Below are experts of layer 2 (counted from 0) of a mixture-of-experts language model. Rows are named router (the router's row for the expert), gate (a neuron's input weights, with its number), up (a neuron's input weights, with its number), down (a neuron's output weights, with its number) and show model dimensions 0-127. Each number is 128 + 24 x the weight over its row's rms, rounded and kept within 0 to 255. Numbers have three digits each.
Before each expert's rows: a language model's description of what the expert responds to; "comes before" lists some tokens at least twice as common just after its tokens as in all text. This comes from a sample of Wikipedia text that the model never trained on. Tokens count by the router's weight.

# expert 22
What it handles: Numbers starting with a space in tables, dates, times and scores, such as 10 June, 6:18, | 40 |, 16 games.
comes before: " |", "–", ".", ",", ";", ":"
router:156105115139128118087109151123172127088125177122122084152105090101099102152148104114144128098125104102168100118084141067143099124094105141150146137142080101151143094095108145093155129178156152146123136082156118156138141155106090151152124152109137104137133157153143136150118150156132106131148131134103121122141152146128106143083148108145161123150175103146110147132108096142152121127125
gate0:101167108125127128134101143115164138108110106096144125155115111145126098135139136103149131163151145146201114112121191130145130110108115132116129102141102108137153136139131162101133098118142146097133156107127126129084137096054140138123112126129152134102094055079117123101137128145096101144141138134114124165122165132154138159130128162089161142112087112129144182164142135102134150104115
up0:111164156116101132155121143117157142116121096142123150186167158124098089125170130130176142134132152138160087116142145089207110109120131130121114109098127099163090107121096170132154119128148161116149172118109121156072115144104136123104141142116127106146087119126127142109093166147134102120116166141115154131146153086153141136119134166148123150113129119155106154155156170147124136132141
down0:136141126110150179159123141088170106190136091128130152135127141120135192125083103132200133081107140137142130107131106134114089154096127127098113119129163113134160124139129130146142088157150143132147152136129102158124105089156167114120144150146102123122134148150131133116154102154161136090116128138104115113154142114182095142160125132147096131149090127090112145117187128132121153114127
gate1:129121115127132087136128127104125174139129136166105134117148075079153128148094101133145127077147114124115117161078135128166154161120140106145072131136124144096137134114100137116137103137169125108145109151165145145172115122147123127133087141114132153119104166098118168121169134125109109189093147121106126145134106140131096133113108160113103150078135132128152172131160118153115106071158
up1:129103137123133103092148145116109171165149135119129128142098106111143143184147116094150150111178130128101106093105115086153147122127135108154120118135146136146111082103107173139133140142086139147090109117135115135100132095171145151083114154121112162115112129152151134113121149092156090115147081094116109072143150087132166160130123099126152143114102122128121172141118143110108143178165
down1:149101119120093156121145131070114108102078140120103137147175160108128158154112169117137094127117160116139146168108139119113101138167136157146107127121108143121106084138094132144145089131116111132142142142151144166079090115158116116075128097112128103141149137118120126119172171093190114116151101105108142113149162131129120121146146138147146077147132171157148112150121162139118122132162

# expert 0
What it handles: Equals signs of wiki section headings and the paragraph breaks before them, as in ==See also==, ==Career==, after tables or paragraphs.
comes before: "=", "\n\n", "The", "\n", "In", "On"
router:102096137119147136094183163085143155165182161111149139137124098113151141134088175082117160144081160089150139126124095092123160139118141142130101096108109107143149130113143122157124115127125116136096168121113144124102111139090132112118096118115152166163134150089119095142113157080105113145141111133122116137120139127104143125121110124102129148155092097158103135108156092118137119068150
gate0:135079135169139092159133105075073150151132101146122111154151084127127093094089124101149133114164139121146110141143125142131144168100121146116095124132143121162103112129159129149152069136127135124113089126104129130151149074093144122131122135116143111093140133112100116176130115158078118103129168099157144092138124111116203137143108147135142143140089109123126160098124150112121146116123
up0:102133123126097149109145112162050106120150099116139104122141112125141110115124122131140130110132172098123104146163073091132159175099116154142110126102115158120106096172078088130120118163129146101148137128162165155136127114091094161102106141143118144132138128109113126158130114159104108116129153140166117110130111070121114091101103110157166105142128129077129116095133142147143127102091
down0:094159124079143094144146144151138117131144107141148142150144134137095205134129115122098097128130129103102133147113139132091085182087161094124070105092118140143180117118143115109187131151142165144156134118117158115110110137093130127146126122172114132172164137154125086120098169109130116156109102117143124155145125116134095119155113104136144169130139114129130138145115164141140149121156
gate1:115115123151132110120097090128101149133101097152150160150131118144158112124201141127140121166119131093139151152158101114147066139120160124174120120112119155115116093103179111142129147092106151093143147158113136097128086096124114154130126150170136127119132127134115147130125163134151120155085124173128158104115126112113119084093116105104114073096134076136143115146115100109112159130101
up1:172144175130116184115135107078094145107077134102154140119099106137134111102126113165068141159182126096131160166156126089128066116144137153145125108126101130150119111147118130122167134111124133085141150133109110086127123091125139120124109131123166117103132161137138144102133120139168141139129110131149138147125113156133119127109133159134129169091118093119129154144174099117124134187154
down1:150137097154137084059152152145125135129123145143066158134089148118134181136136143119146111165152123115145116127118132205134109121125142097160136167159107165153155135154111170145140131121103146156109134130113163160174130100131169144140117124116150130100152163137177135144116137153163107138157134118150141093102159106128116148107137144142146131130108137107069118154148128121133156123115

# expert 18
What it handles: Pipes, double spaces, line breaks, dashes and semicolons structuring tables and infobox lists; also including, located, where, held.
comes before: "|", "-", " 0", " •", "  ", " 1"
router:078140120162142140137129174119123117127184174118149116099120156134136161148095125126133134130102166089131129140089133101152102142110077100080111125111103118113099137140110139171162066202110158111145159152133133160127136152127138165181142120132131107130129165146094130109160123133115098134148163165106143117168120137123144131118140141119139140112108108163131136122123113123099109090114
gate0:110102127104121130114102104136124126099147150111126149120136128127119148162146133163148129123069127124133130193126112076159120110159136178167141126129111158140107106146129131144185121111150134126194138173150142095099099108126114183134127150128103069152134132146127128152109067101121145138110146162122110175135130086161122144086122128127145149147113130140108143104140146107138098160138
up0:139115160143135155098108110125180175115147125186147155107100107142142154122145101156098132137117123144141126118147148084202093149167149104113141144159157146144149114120133149151098111152121145114112174153117134145116123090119116186113136146092085146117107097134088133154114105108128151101105123099106125107132132123163117141098088124132154114125118109141164130100131106157148135094082
down0:165119095152149139125087092121143192098129148156134110129105099151121109122147144098115144115132124165087122152203128123184132151144110153168119116110146115129142142144100108140123105159173103152147065152125120122150143194137140111123132132143107159105128140140148134122090104140132125123094110132123134139131142147170137097092124172084171142138126162117129099099117125140116140152118
gate1:114119151166139115160102130107115141148116160142122115111126149167112133087126091095150111138113118082160111090111134119111121119119114091110125085125124164103151120089154132129163084157129154132084144108101165114153154147125122141128173149121147162066167156118159141116148148111145104117157096104102153129121139131103111155107109091121152114113103131163143157120177101152132120065130
up1:136126155096079106170140131132154077141129123143118158177116088154171060113131063109139111152156128098130154144144090131126150135118127124144098112116151138099097098186149124161102148158146117118136112132118124155152105113120081100131101143151121104098128177138154116126125081122136168123154126112157125120072122162106159118126115125119116137112126128132142134135134104147161124146163
down1:127114139068162063186132107136111141148153101133125110105159149149128087122133098112153129122112098107112128109140142152092108091155117135095114154201132114140151122158114108097136187140151126124121149126124137125142127134091145110176094144133091127139182133141123140157115163147149093160104164161126142102102092125108114130105124143096111129101138131117128142135148080138118109147124

# expert 7
What it handles: Table cell separators at line starts in election and sports tables, plus "The following" after section headings and endings like ambula-nce.
comes before: "  ", "\n", "d", " 1", " 2", " 0"
router:108095110164155144097151169083146163144165168119173088118143136157123126163109155091141119109080158101139097109101095109132113141090101113101099090135095152108121094124130136141134093162105160127123129135155089143120127106092130153149110106132152146143106138113091098110167140122133089149129157135137137127156145101123116093134109136117138113140120111150152150142141079116111089088166
gate0:120129107223135118123141155100119127125130123110082135136127123105114158177118156137115141117133125133087137130113123127109117113112072170094137173138143097076080147163129111138115149181103115156161117140147107132139142104141155154129070120101112131161152142093107127158139119131097098151122126109117143102122101131118141151121102098136149138176142116106124088147113134139119081115151
up0:121158141151128126086101150153135044149128159161159141102129157108150114141101100109121082128144094136151091162090129120083147130094128156117150143131124146155161108147110129101119130150160121095134119094157112189101119135123144111148135150140104131157122161138132103168133132090115155146116141179157139119119162124137117089076160168149135114131142128128113150135120147107087153123133
down0:107118113142157144109060141131091117148077137121134189110162100142120139083134096165142155111085115114079125157135135131088126123110133111121141144112111151131123103138111174119112156118118118126098083113112126102131106116118111115145127148112142139117098146096112086123167169128137123142163132129144143107141125094156116118137162130086116144121144099083126112158162119146107181179089
gate1:119141118153154154156095102120137164148161093139153075128114091141112106166091130104089104129149153094095160107112137115077100097144109103176114141138126119053124121112094115085125123148153139095140135099152098132118120122135138135091127146156156108147124104112126151120154095102097121125091127142139100156129138127117114069096113137141098146100111118134162145131111098119133123096164
up1:101104087146114095175142117118146169105133151154121100100090128139096126120121159117106166187155120179112157135123128129105098153100104155138162167135164157117084188134117114142135133130174161123183092136130119093110142102124146094113144160116100123115110140140123134119122177101142097131130138126156124067125120121121116136170120148116116145172128132114118130119130112133166115110128
down1:119127132111162156137132151097168122083114119097114164103117114130084118102114138111133139094112139170153149104157126133123115128123166170141065141137121149180126147119139109120130133133096113162147080148144113166070118059102158153167126143129089139083101114161147109145114112150119134129133145136145091097126155112109160129139130125113141113125146122136147133092141145156132155160177

# expert 17
What it handles: Prepositions following a noun or verb, mainly of, in, by, with, for, at, as in "anthology of poetry".
comes before: " the", " a", " his", " an", " their", " its"
router:153148097163108156168103138087128132150147119129104140125154098129137101148115115125152148133131129137088122096134085098162176086149144151147160141134145172119142097114095123136132123174146150115094127128096154145123134143137134098124136155169121108156147092126084131128146118127109077116100119154090148170167124127100126110114118111167177153090159107165119103150141088093137103106121
gate0:158134157145152130153159122126116119126163080083130114156148136135121114121115129089126094115145130130137133094108176124166095158113121107152092120118091160122126106109139114117121145171136071117096134145153091143114152136094118169130137120171137073133115148118126148132083134148125141113103124142148074162137128149094146092157087152151121130179110150144097093114087116092128133142101
up0:147110119117121138148151105079150116139109097123117084116117181122145151116116099162115126105116114152128100104101124120147154183063111128120081101113139158177142187139130089129133156127185115080124077112134122110126123131129103133151077121107107136142097157141145145142112128162139133158144128153167129116135131127096129086143129113147123142127112155174122114095115167120095116130114
down0:135130100165131135106141135137092111158136056130107153108119131107104160115160145120147108156143160149099105115156164097119112179164156131137109171107110141093111106047097177165163127146137114142128116136156133129110123155136134104135169163156081107106115135123124123110191150119092135144101113120097154139122160146117118135122134140135130097127109113135126138156116101114126134091114
gate1:133150096124154148165119108103148114134119149129131162163133125183106125121146071136067110103105094092143084149161138138138128077131077093141122161133091112136117097148158149143114133122174128121096133133153105084114112148115113110149097103148126139136155159128164128130134110160198133139109114120156149146118150113134126106134108129121126161131112142139125124168111089159142085086124
up1:123139185180132096123090160160150090140127151162116172169121157131128139134110083137142104145155103120124144125157112115154138109140087196156156137133129125087108091092128102104119128160139128157133163143117122170101156140116142154123162112130107202133135137142132113113143145140156124100140127118134165163101144145138143145132129176125158117116103127098121115104138157147116119083119
down1:125117107189101092110118158109120109169158146152119145107139167133115104113061135136167127170121138155091104110120160107170110105127155179129153140104131114130152098161113114103122181104147153168122112134089126128120117131127131138112116133133107159135141101129134079118129100103130109144131157128107119116117139145106099158113185145149146100135117127093131077100166104095101110111112

# expert 10
What it handles: Two- or three-digit number chunks inside years, vote counts and decimals in tables, such as 19 in 1930, 14 in 32.14, 27.
comes before: " |", ")", ".", "–", ",", "%"
router:139138121154117108085127151075155129116114176125177042109158086112096112136139147129171112106082113132126129165136110133123136113095131140150121093159111132121120097143114169120163109146135142113150116088133129139166127146106099139172079135101138112136083161121132145121126155128121132140148151134106140097126107092129145093114160103115125116113153135078135108175123086142129121116129
gate0:129102117176174123133123158119115150141171105086114131086123126102127109108108098138133114118139127143101111134104113124142177157144133116087149130157079154126114076150111109129135140107135135160143121116121114100091086091086174169185090133125104106154127110108115129119167111131103114110092109136133100126122142120184103128147155186134132123124138110114130133118161155119139102079148
up0:161152145122112129126156127154181117135167121128128093126140142149109150094167110141175093100161117157097113127099123112136142161131125112106169092129074125128179085120123140137121104135175106121140092108191098151115193112139139145122143126145109128154132092126108168169125164115117124163103130089107114144116118095119134129137138145149135157100174090118116112133135147149134101122132
down0:156106113154118147142169157130131115147179098129127115139130069157109127113092121092126123131160139145111136142129058127122088116144112121128124120176124144113159162137152125118092118144134154136164099107156105121156124157148124147144131127125098110102148195131148135110168144127130172082138191123136109116115099129122082134155137100140135189121144146174148144141161134135127136104114
gate1:089124155102098100125176142096165078132130178126139122089097128151110101086137096092124111145108124116142124113108110085156164168095138144120129139143117126136122076119145159097107142154142137133125101080127066118118090116107107137120129151138152123154139138123164111089123168145130161143144163132122129083144110091108123114152120106150117142140139102117119121169093104152121103147169
up1:142115068090169110130094110173165161125100107155101155103117127090130137125151087110121111126142142144120145085165110134147114112150144141119125154129102110117155149117073131121126150139125127098143138117114122128091094156116109112132136172111116113140156116136136119167135128143101161121102152152108148124186161058105114108162095138125134101124144106151143080110137178113161148144106
down1:119110108199122125088075144111159125163130096159142161127131130099094114118172173143115127110130141121154102152145090145129137154128133135149121172174127160131135170139120163113148117160118129102110156143109166151157127117128138157146116156138113131165107127118182154176155170102128133113151134145091094120115106156145164137119138139141081098172120135110109104128128155120154152137119

# expert 6
What it handles: Closing pieces of multi-piece words, especially suffixes such as ing, ity, ation, ous, ance, as in culminating, Circulation, Insurance.
comes before: ",", " of", " and", " (", " in", " to"
router:115096130181159150106104169045131183150172172142177091125141153155121107127091146117161133119097172124145104104122095121114136133084095141129114106128114141124124117134154155121151107140139162107126134123155104168128132084113130150154119101114125121139125110124115121107179152097132102130150127126157116133147144109130097083149123162124128122102127124148163153117130121091128101092154
gate0:169140106110142093157120107190102175148136132106094130110159151117151111150064116112127102108123116143132120119144122132134108123078097140114092146103084126138114129144130125126088145141137123129153141151132086127141124070145115151139112081142126147125147082171127124125104102126172169130124108143139100137121134157143136145149079171113113070127126078144152097125165110149110125135113
up0:106119137121156118163125118138137150082148131137105132123124105108174170111073142160073171130099122156124100140099134180155145135129138136165079135095093120198101111124135115149108125151186132112111161142108129131150103104118172131126128099129089141115125126128115164125135129090145132149122138095165106141115112172131131156145123182130087145126118127153118129141162126117108147151151
down0:182176111169116121145085164129110144114143095163113147108096132172132139139141073112124103126104133068124118160143103146108130104157152110122113138129142114121128129095087176120097132126134100109082129109162167104117129114159135055119142149135140115136149102096135108127131078110127114139102112129140134138142133109140117129184128116107091090124129173124130101114099119140144121124086
gate1:123092166188087169115101133143141144133162113153129083164095178143121122124139121112115124153135155121150143144110120125188110113147065091118115124112176123134092128159131154132123154093136171113121119101125113145100147092104143119064114132138112174132108118102117119070159152159133142144102146115113126105108113132129135132122129142102128142122122147100109091128161152131130096104158
up1:103105125173132121091147098080119118171094095159106119119167099143105120146112117143133175135111161134127103148104124140106111123140103132118161157069149119089102145127120169135110151135110154157087154161117135145070123165134136087122110144155112153159117113102125127100089136130131112141156113121135119170122102105116166131132131133174126110098130178143119131111165126107146147082163
down1:148140144160097169107158091159114100130164135125071136157118125143077175101173161108152126121122069128140118136131178168107147153150140133137154138122153139113155110126118107115118157122126121204160111116134118132055130105161104113130125164110130133096103119104157127165122145122113153127118127120124103137091127118128117150137154131128098069116084131128127122159123118120115113124139

# expert 8
What it handles: Periods, commas, colons, dashes and slashes right after a digit or word, like decimal points in 2.94, the comma in February 12, 1964, and sentence-final periods.
comes before: "\n\n", " The", " He", " In", " It", "-"
router:127124107127130152095113133108113126122151136154158100115169112127142131142124150139124140159096119088124075110146142074155124167143082106147099128104138166124089068140119173159136130120104127108109129139105140146095157116123138106158080101118141152144100143100085142090108167099115128102102166139128173133183139136116155117117124114128082169127120117138158157157104097138127144158119
gate0:112104112127153184092119134142117135128127197134111128162148107123132106146135160107100149156126141106132129161124118140105141115135106096093109130132111112106142105122122141149098121138128116138145144095133072131099087116122115163176107154108105105126081121083125099054109111122125112094111132139114122115129165114134166157145138087104195169155123151138130097180132120114120138136149
up0:126123170107103133128144110141120093165114172112167048136157142135097169174100125144104134104103133135138111157149142139111137146163146104059126100168124151117115107099125139101118129133114139096098111130138173114130121132091126126149094143134143137152120126182066100171151095130143126108121154132159105130153138097115121156124137150165120159159148117134120136138169133132105120142113
down0:145163147099160147130196113150109112143101146137122085113106128121140120158103130095103143150108128089097110120149132154097150126152172101111130104109103104108120099119109126132099135155134139138127134134104104131115117104094129156190112144144127120147120104108099124140129154169153092098148130122147129122179143140162070152147122100115112129128204143096106138157196128119139114140129
gate1:128120162134108129113093151144122135139102124106167147109186112119152170145123141138064143138143165133147122054112105155118121118136131109092125172141065129164151091144124132139142142118116113120123117143135131104147171146138153153111078098101147148115129155160110130134105157147089169112142128128125136162158165146091078107162145133153127121140141143116131172144168140139135123127100
up1:118124124120179143123141140140147125120130154126108160098167168097116119115142109100148152088136129121105140154181114148148132114148115082065108112139141134117152140102148088158113154139132158127173173166124190125182110097144089129121185137138089141133098147150157149137130121139132121129114119101140118125114142136125136104122155142127199111105090107141138149150124109133089146131150
down1:081094110129098128119132119145143133144132070130133121124111132143196146074162117083107141139103140102114109112174102110165132137136126149141134106182067107114099119155141130095083156103123126104130141145158089147118140129151116156126125126088114141135135169140133091157161146117114134119114120103094143118129180114122120157142087113138118140092117110119136112161151143106146077144102

# expert 15
What it handles: Common nouns or noun starts after the, a, his, such as chronology in discography boxes, career, character, work.
comes before: " of", "s", "ed", " in", " /", ":"
router:103085121151153132103155168090153150156159167112172085110134131164110121160096146091156102112075156100133106112105102102109121147083105118104100089133086143107111083126131136143122095161115169133127133120155091147120137109090133148144112103125159142139108146122099105112156138117149087132130158143143129124161147104123120094137117144119142108144127121127138152146152087115109085088166
gate0:109119133134126083110159127115117181125176081160151144094110150113127086126126150124121113132135152156103102113128127127159110103115120139138093130146161165135107092156103100139131079136147130144111124151122106087116167109130142150151119143177147146128141098149104115117153148127133124137136136079160100048137132100135134072172155128161126124097131153151105132138133150159143076140136
up0:137160101103182135170164145134136194104145117131114126080126122129122113119162119102134133128127116146104132122121123072139125113094115119139128153111166124136155108082140152115120101170152157106119153132087120097124154163134109117120132132151104132170152103174112105116132170120140135169136128131112142082144066110121127127148144104165119118155121138163159136094176115141124099134076
down0:135121176128117088129085149109116080135138145167154157094166130105174097124124134175147101128167140145123093142178116129117102095106121136125095120139111146128118156130139133101173109177130141086101179091107113148104161118152098139136154161125147111118089123160133117136139153148123111138161177123122156116137106100128109116128165126148134110128056151145126163112125137118122124137141
gate1:111128098164137129115115155134130163151109164150173102150128157151158106115165148157099140104115128113113089081140098144156112118089089147085116165158111128114176131135112115157074120128115144128125102143177166143117104136091134096076106147112143105142143123175125118142156109157142109118079086123128097149121151142142086128136118119101137121143126153145156158104116153125103104121156
up1:087124174118119120133151108128137065156097105130115149085117150145140112122134150131127116181160102114136133158121109102132102088129146137109153129169155111128114129148137126134069132144144059097130094123161103125120106132165118128109099144127133141143154123130161126094120103163162152083172127138142144149149174120176120094095127170110123123139141129113130120131127185107145128135175
down1:191103109209153156135065108128100178127136145155104130103120130114149131169109121080149152131099164159136120138147153152078124119139104092163121120117121119099133104113148162150150146103104158102116090149147081145159121113123161151128111141150122137126152126112151112098168166157134135107134109110159126150167118119114150116116146122097118123128146132132118131117161092135141116120161

# expert 9
What it handles: Verb and noun inflection endings such as -ed, -s, -d after a stem, as in regroup-ed, draft-ed, example-s.
comes before: " by", " to", " in", " with", " that", " on"
router:122100110178168149108146175092159169133148172133178088132126130146109118160099137073141119103071149100140100124111105115132118155096123120098112094136083131120106102140141144127138095156109168122118138124146100165120142093099133150148115104137144128136113138130106100091180140120145088156142156123127158122163127095128139087150097131120135122145135131139155143138154092104114097100145
gate0:165086097115107155166123172109105132082120126119120094134159106094141133154115116125124095174110121095180147129127134111103117140128140088109135128126110130132050144090122108092099133100082129135117109128168154128108110136138172132116140098119131144168106130114137117134110162141060129126123143147158113083134093125106139152113101140121145156141116140123185177124129138160137139118126
up0:094119092122162146152104145119098169136152135170124132139136130138100123128156062174139108120130114135120171083126126141082145150126123084095158171124136159106135107109138141122096088121110167111124123127136175138105113128141115145133111139130108125105163149134168122103108096139118175075133155127135121116135130182148157109141084131127164143103114118117139158069106144156125150105116
down0:106149162087067123154167134100110091142117086118094160136132122150096128128130116135094127116145146172107171104144155115097107117123130114134123144129089137111116129157184139106132095105112117107077131114124127156122132160137160122163115076153131120121159117128127159112123137110159163150097097093139121112142132127152084177146129135117176146152120107123108123106164169182138120137116
gate1:115101112132185121149145109091151185123097127130118108150124133127109113144143126121119144124119141100088163108112133133143132111101116145123115120119116123128172119105138103109126152092107157163079185127141132140142127152134118151061124118123152113145107073073125085141141110098139104148140118170170135129107147119102131153107079135157141139157120118144121118074136080176095120134148
up1:145083074075146161103152102140133150168138148150168176145113130098156152121121149159132133153105138137120116119092161108126158119128158132098151128080144114139127132130112146137149129120162139145122139104165148117112086158130124095140107064104149134134112158111152131123112100141158110123188172123091139161140132115125143077149146144104110124125144137155120133169124119133124134174081
down1:114093104117118159138183101183122156124105137158161140187145123110152145122107135100104133118127153120140125158161093102105143164131063118102127136136102128141113111107143132103141110096147136131155180141145129168143102144125146123124129128109139098135114162101131156137125190116100138094138130094134148095129154159124154095143156113088107143119112113126177134127145179122143129182133

# expert 12
What it handles: Common function words in running prose: to after allowing someone, was, is, were, could, the, that.
comes before: " a", " be", " the", " not", " been", " also"
router:105096083147167146099143156132133115112157124116158107170113132127140090161114181083110120126108133127130109116133139096091106109132095166113085108155129158150139125145117142162154083132105140117111153149148100158161152147091124175148096136151117140119105099117137125097150145124105101140086122111139098166133151088108149085108104110104154129108143149121099101163123085094109132094132
gate0:163138120172135094088140111145129172089157113122125138159143138135120112119153164088085105113170135125141093142134111114078155123078143119181134164127120109143117095146127108105114072133141108115109180113120076137125118121124154109153107112161127133117151121110117191115112136129115079150121154110095106120119111153115137154108116103087114128087136127150106108160094137101143128127154
up0:116128150080123167094171134127144125134070133124123139096122136113102158160172139113159131115164142161154134156111127157156128154155132116099099075096128128109123116120128116167139149112113174097139146129137148114127103145133119099110146130149115142155112134144128076138151133127106126099124137119212168106161159158097126141127177120131133113162139138114160142157169145171123144155105
down0:149107119157170091135076106132127170120135155128115107083154168163186109140082120092121133142124147139148127112130138106121143132093112158115105096115133135114154105140128091162079081121145163155117131183100113139152117113117147133157120132137147149170120139138086097117096109124144137136126143129157087136090123108083097130087157128100148146126112114109176162129106134116100120139125
gate1:106156160114105150145140155162101135171144160143151163098146134111137124162105111098090100125132179147145116113125145119121140143105123110125126105124174170079127102145141141160123106123104125129119174113177106177127131134112168142131124125149117171113074151108125088132122120119123077118162151122149095130144141133146160106102081176168142144129124092119092128122129146152134138175124
up1:124158147114100136118163101162123070120130082127163076157120111167137105105109151127099139126100125126124096101095154110181075125139107136114129099153155140115068090102130137165118141126133116151097156096143066164080139105142155137109106131111121099093136115119120123109099124097160145133152137141150104146146120114125138093128098111128151139127154134125147144158128102146152098152104
down1:128155122088107141109135094155108128112176127112171099137107118124143113078146152127125132104080110090147133107124176136114133124111107151130145112147149117107097080148106161099131113117130170167119138104156117159146143140171153119126110105142111166105124116157115147130097108126152098147151128129110138073160138129140143154111089143102083128133182073104104157154144083140130113109103

# expert 13
What it handles: Institutional or organizational head nouns after the or a, such as League, Party, system, committee, plus JPL in asteroid tables.
comes before: " |", " of", "s", " (", " in", " was"
router:123089121148183120104131153101147195147150165122166088114137146154121107153095128094170100115080161102137102109113107116106123135093116105103093093123105144113115085124151157133137092161108187128129137138144091156118130123087150156141102102129147131127111128114105108117166146120165097126133156127148135131150145106130108101139103143121140112128122144139148163135145078134125092088158
gate0:136153132157083161073164112155116093125178121124170136088114109130138130190138158124085121137161102150123123184129091139115143155150134155126105105138164113122152148131097119148132135097154122162120093133111105156110115138131096112126111146159097116086117108129178153127124106141110079096136135121129158133145115137094093158141121150134102133109172106118122142149136098105110084149116
up0:101113093123133129201108128147118136107141155116123127082096122118133136110141102119098137106111162119128087123106187131160136166128160198157105169145150146083141139126129153143102162124135115085145174143177114090122151115147139097140128166105167125160145143136149141128119135155132094161150135126116130140114151162135120109086159153169135138102112106119119121134169133110140122115156
down0:115092114131123139189186057132087132148139115109150121121085124176153105140099078128150174125129094136118141136094125136131159138092129125168139097133153134118114158107125126116156138129159164142111128146155152118173108101098097110151157147148122137134149159097094177111120158149099135134147106131162118136143165098115141102168162127114124079117116117128125101126105130119121120149131
gate1:139146155147139100142132117139121195147162117135124124108159124117100086124149094096131169129160139095165128096148145142153124134129173079087131130167110108124128091140160128146123157135144162163134112090132075130136146156149148158101129139123182093142136061146122161136135129103146132117106134145130117136080122119084106132119115120106142117132120080110150137136099117154097098146164
up1:136141142192115151095140128133120145147165104178140120119123184155151113102136124159135150144114081161117097117168126135169118155157129089123130147182086128129180111099143144127156131125141127100110127132144102101124123138116128138123132137121149091144089094097182117115121122107159102145105090128128160110100102125093173132128153151162139106118100095147100090130148151157134133158112
down1:154142110131143148136174129118126083146122131085142118121145143147128157119161153107071148139092107089129175135142162142152149146147095131093180154124121122119196124145116104124144113128145110137152153144081140147129146106106139144167132084143129153089158105126099105112157134152086108130126183183129136146127157132149099114088130128140151082127127119148135118093130124114116132134081

# expert 14
What it handles: Closing parentheses, quotation marks, apostrophes and brackets ending titles, quotes or possessives, such as (1999), Stable.", Federer's.
comes before: "s", " |", "\n", ",", " (", "\n\n"
router:133137091125143139138123145080140128112129137128158094128134129176166152112104149101147120119063168073142105092086113135134130147086088156095135107143118151152147093093143120139134102092134168153155128144118120160114102145125103121156095083102130124156148150142113092122132156159126106138157126145143142152134133114096138111128099121111141117176121137158147110115115130098128051118158
gate0:138087119156128131112112132095155135119170162130112137117126105162153076136121152139150113154133140110115092140124115168122154138118132087117085143132191111101106149134127139135087108089116106155114133163164105112168140110142121157138151146139153120099122123156096128173127158123113116185140108105146124112080131155079095077174103094087103114133129100134130107121121137106148118130153
up0:166135121112140139144178155149085126133137115099095116117088159127112142123166112116060145122120122137103133141118096139132143130132133106124158104144131176099089098140089117154141101152115130132166129126128148082133107090142145126118137126108162153141103163123088149126150128167126105129061102090107141121132141119148081074101164095154120154161121123120136094112095154165136120123124
down0:163157111146149127106160127146136075106103132088149126085087146098150110147116123160106114137154112118122103128142127142145121121112128159143117086079163155150148115142104136147153151128148136110160114133093144070106107136133130126161150110140115142087078095109178123143129099132170139163100135129118092131104127145093122114108133151135174065161122115083156110108116162132125153134135
gate1:130110109148157116125125129144184169096136116211116151089092162150161131155159155119097094136095122110135111108129132116145159129118126159117122135102104072139120100141150151157137111087133158124129117115154071136111120154155081155140089154124155137150144090140143118147107150154134125118104127117127145163117130113104142137123127153119123057127137078133125154126111115082131116144118
up1:137116100140111093174142130116114150099136133080125166145120160137121129127157127100152104157155095148138119122116130123070112080089098108160121126139093129154151125129166113150119145132106168137150142143106133109137102111143103113150144158108128138172112134115082179125146127171128105117130052157109135151100131135129097117099112165176147156087109105122160130166122121103104116149142
down1:118103168091114126088135119138113148115107090168102082104115139075101103105156165139118147161140143110100118137139118122152129144156133163131087150141133101087126171120121135166087107124139107124110132133107142145131135121118072096143111141155135150111137124150141156165096153145086160115102150149144119078105105132129114128132120093116104106141109138114082164137093054116107134139127

# expert 16
What it handles: Coordinating words and commas joining phrases or list items: and, or, but, then, while, than, nor.
comes before: " the", " and", " a", " he", " which", " but"
router:124098130151155170099140126081118131142115117144163134119153166132151140189139123124126141136093138138169075127156108091101116176116106118129085127125142146125139155114132117165120127124114148109107133107172128124124143138120116149150142092172132098149096101083083126150148119110125101106108156111099138158129136087102134072094096160153108153129161090137166121095136132149105093105123
gate0:120066143158143144149135130111105098136129133133176094180121200093123119125119132134078138091119141110140112128125099120111123119118131173134102147157101140137136118055145099119146129152114178127111122147125107117104121142099148138103144082148148121134118144129143148106143124124105109110160185105149167119129159180126140122128108085136139128122087118141085120132157101131138136144082
up0:163080179161131152132148130142120098109161099145135143120133147117125072105145143155098127117083132117124140158115116130107127117096139157093149150128147128138139149129159113140142103133148160117132129139086062188159134129132102104143154103168114148185129122128161130134157129109161168134112154129152155097110182167148115096114165110121121124103141094166139134125137110127116095158113
down0:131120125092150129176051153146135104115140125149116136113134127101140139106132123152107130124157108149087131093145116167164150123168159151166169124118148130137146149161125064116152144096142144117179127144173084145144130121124104145111154102139119151158103139147127150112122138154093131136121118138108117106177143119108173148136131183080124139133161092129120092111099116108120157139144
gate1:107111118173122157149090120100132146133111174132173121128144103139130085175157134160136100081147154105118126157138128160112153111131100130137111101150118077133127142148128148127097150128137088102076100127126188124178110095115169130118125127091122136099161151158153121111177110128117128131150179107093167160130186101119139132155131131129120158134114124125130122121152123121161145110134
up1:161096132159157131155112132132155153119136136157116177108138108111115157150105121132123140096122179122066122168156166171133128141130135130144145080099124053104122151123145134150132088129147081124193146144105131088138129139090130135163127137151105135116108116118104111108183134127102106110142141109082153114133122159132114086149129101115130175128097125150099134129134128109141151123126
down1:153136124173171118125084108100093128113142116143161164098139147138157140109092160148100121151102109148157115120152097159110164140158182103164144087135099151128090161120136135130083125141100143118140142142085100131102120110093098122143113147085129090098132100127095086159128123091135110128155156148116135143097096129102109107161142136108132125142137122164135117104141122178139131119082